Weights of a small mixture-of-experts language model, trained from scratch on English Wikipedia: 80 experts in each of 12 layers, a variant of SOAP for the experts.
Below are experts of layer 4 (counted from 0) of a mixture-of-experts language model. Rows are named router (the router's row for the expert), up (a neuron's input weights, with its number) and show model dimensions 0-127. Each number is 128 + 32 x the weight over its row's rms, rounded and kept within 0 to 255.
Before each expert's rows: a language model's description of what the expert responds to. This comes from a sample of Wikipedia text that the model never trained on.

# expert 3
Description: Short consonant-heavy pieces inside words, often right after a morpheme break, as in se-b-aceous, rain-b-ands, T-w-iztid, Bliz-z-ard.
router [135 181 119 158 162 136 127  68 131 128  98  99 161 114 113 164 182 170 124  68 116  84 131 134 120  90 162 248 183 101 113 132 142 120 195 110 175 135 181 164  63 156 141 152 112 115 128 102 149 136 122 111 134 120 158 121 139 108 122 140 143 133 127 143  92 159 214 101 197 155 104  90  96 118  95 141 112 126 152 119 141 116 194 172 138 182 109 101  84 124 135 100 104 107  59 145 153 104 135 109 130 128 169  81  96 123 139 133 150 126  93 173 138 147 109  88  91 141 121 116 116 174 133 141  94 158 141  58]
up0 [170 169 107 113 167 107 133 151  79 172 133  95 131 119 111  70 134 192 132 106 113 129 118 125  98 165 145 131 187 176 118 181 144 160 174 114 145 181 198 146 119 100 100 118  78 146 136 115 148 152  56  82 158 126 183 189 157 122 103 106 167 116  92  90 197 153 168 160 147 121 128  95 136 134  75 112 105 159 147 115 186 159 184 125 140 136 162 134 149 166 166 121 117 125 130  75 160  58 139 113  96 129  55 126  95 134 166 173 135 124 116 156 158 144 151 120 143 178 113 149 112 119 122 168  99 109 171  86]

# expert 61
Description: Initial consonant pieces of words split by the tokenizer, often after a hyphen, parenthesis or un-, like st-egosaurus, r-ink, pl-anned.
router [114 119  87 137 101 161  90 151 101 105  94  88 155 165 144 106 154 116 152  71 161 101 114 140 146 174 134 203 150 100 112 133 105 177 132  90  97  54 146  66 138 117 155 125 168 171  14 126  91 197 127 111 149 109  96 148 119 122 121 127 155  86  92 192 146 117 145 109 162 152 137  59  86 116 154 185 144 129  96 106 126 140 122 164 180 148 103 140 105 149 144  98  76  75  91 144 131 124 155 165 158  85 173 108 120 132 115 145 162 118 123 124 132 113 130 116 145 131 136 101 102 161 141 117  82 164 152  49]
up0 [152 181 187  60  84  88 118 164 111  36  86 142 132 141 162 117 133 134 112 105 177  64  97 206  60 103  65 134 150 106 114 138  84  73 191 130 134 123 146 126 143 175 131 161 145 169 108 121 106 125  74 107 108 106 107 156 113  81 130  95 106 115 175 122 131 102 122 101 164 160  70 148 134 143 213 126 128 122 116 169 151 125 118 110 176 137 127 149  66 118 163 128  99 104 106 123 131 157 147 148 106 108 157 163 147 113 154 118 143 122 137 140 128 123 119  90 154  63 138  86 142 158  91 134  97 139  70 106]

# expert 62
Description: Word-final derivational suffixes such as -ive, -ative, -ical and -ically completing adjectives or adverbs, as in objective, collaborative and audio.
router [126 125 152 133 135  93 202  92 205 101 100  73 159 125 169 170 119 182 131 156 107 138  98 101 124  73 169  99 149 118 147 147 108 159  69 111 157 122 162 159  33 135 121 156  91 164 152 135 152 165 131 152 129 115 155 192 162 104 111 144 162  88  28 138 139 163 123 104 124 144 140 123 103  62 121 144 169  79 147  83 151 161 203 142 146 149 111 128 129 147 138 114 120 144 187 154 140 149 106 113 132 121 106 130 106 128  84 103 129 106  84 103 119 169 120 115  72 141 155 125 109 120 124 145  55 123 114 180]
up0 [102 161 143 126 165 163 139  79 152 102 125 135 146  52 145 152 132 185 173 123 159 155 173 126 119 133 169 100 111 123  83 121 173 129 154  56 124 138  82 101 125 139  80 138  91 123 189 129 161 115 127 107 135 179 153  65 155 120 101 139 148 106 112 116 150 160 129 141 150 117 121  87 189  62 119 185 190 116 159 121 209 127 109 138 129 140  91 137 147 140 109  85 156 113 129 100 153 184 122 119 152 132 165  95 122  98 150  86  71 105 114 150 126 127 113 174 109 160 121 209  46 165 106 182 112 150 139 151]

# expert 35
Description: Word-ending pieces like -ing, -ed, -et, -ises completing a split verb or noun, e.g. rely, explained, exiled, plus table separator rows.
router [128 124 116 165 117 159 129 118 106 136 137 126 123 156 178 145 160 107 189  45 194 116 136  96 159 215 177  88  92 135 114 141 172  93  68 114 149 101 136 154 145 141 163 127 113 102 106 107 124 107  80 120 133 130 132 134 147 111 131 187 166  92 105 146 128 145 154 117 154 136 142 101  85  82 110 151 147 199 145 136 104 138 116 142 125 130 104 113 152  92 161  70 132 139 205 163 146 101 218 149 136 116 119  99 145  93 105  78  88 125  46 123 166 147 106 108 104 113 150 187  99 119 155 130 155 208 116 107]
up0 [127 110 135 152 110 116 172 114 111  80 125  75 100 139 122 155 120 113 154  68 107  77 160  51 153 129 137  91 162 173 118  87 176 117 150 103  96 110 120 107 124 135 186 141 116  99 127 136 137  94 165 137 150 141  92 131  92 131 213 136 103  98 167 140 111 209 137 115 116 166 108 132 116 173 145 147 100 127  96 156 103 156 164 108 112 154 150 156 118  98 123 108 114  79 162 126 135 193 228 141 116 108 106 128 111 133 155 107  84 239 138 128 146 145 112 170 114 102  63  99 131 147 125 148 105 178 107  71]

# expert 52
Description: Month names in dates, especially after in or a day number, such as September 2002, 8 September, plus spaces before years.
router [104 133 113 138 209  74 132 134 161 114 121 139 148 206 179 144 146  87 154 130 152 100  82 126 120 145 126 191 145 105 186 157 160 125 119 117 154 143 128 151 117 191 122 153 120 158 125 108 146 165 135 105 141  93 134 154 157 104 145 135 147 127 146 124 146 200 141  94 115 129 101 149 115 129  84 112 132 198 168 109 146 150 120 121 158 165 111 194 121  91 141 145 122 138 105 185 167  65  85  54 159  73 149 125 105 128  51 141 227  98 122 103 152 170 144 104 144 118 137  62 118 160 132 154 137 100 159 155]
up0 [123 161  96 143 107  99 122 146 163 172 207 132 130 147 122 138 184 108 116 122 106 141  71  97 178 164 144 116 108 185 145 120 189 160 112 151 107 136 161 104 100 139 169 171 164 155 122 131 129  96 131 116 110 104 108  68 156  99 147 165 206 139  66 155 100 162 115 196 155 120  70  93 125 120 169  54 115 223  99 133 138  94 147 138 133 130  95 106 134 151 172 149 140 128 118 203 135  92  91 127 121  89 108 155 122 156 128 118 120 163 121  99 156  71 154 107 123 125 143 124 111  89  63 147 180 122 171 120]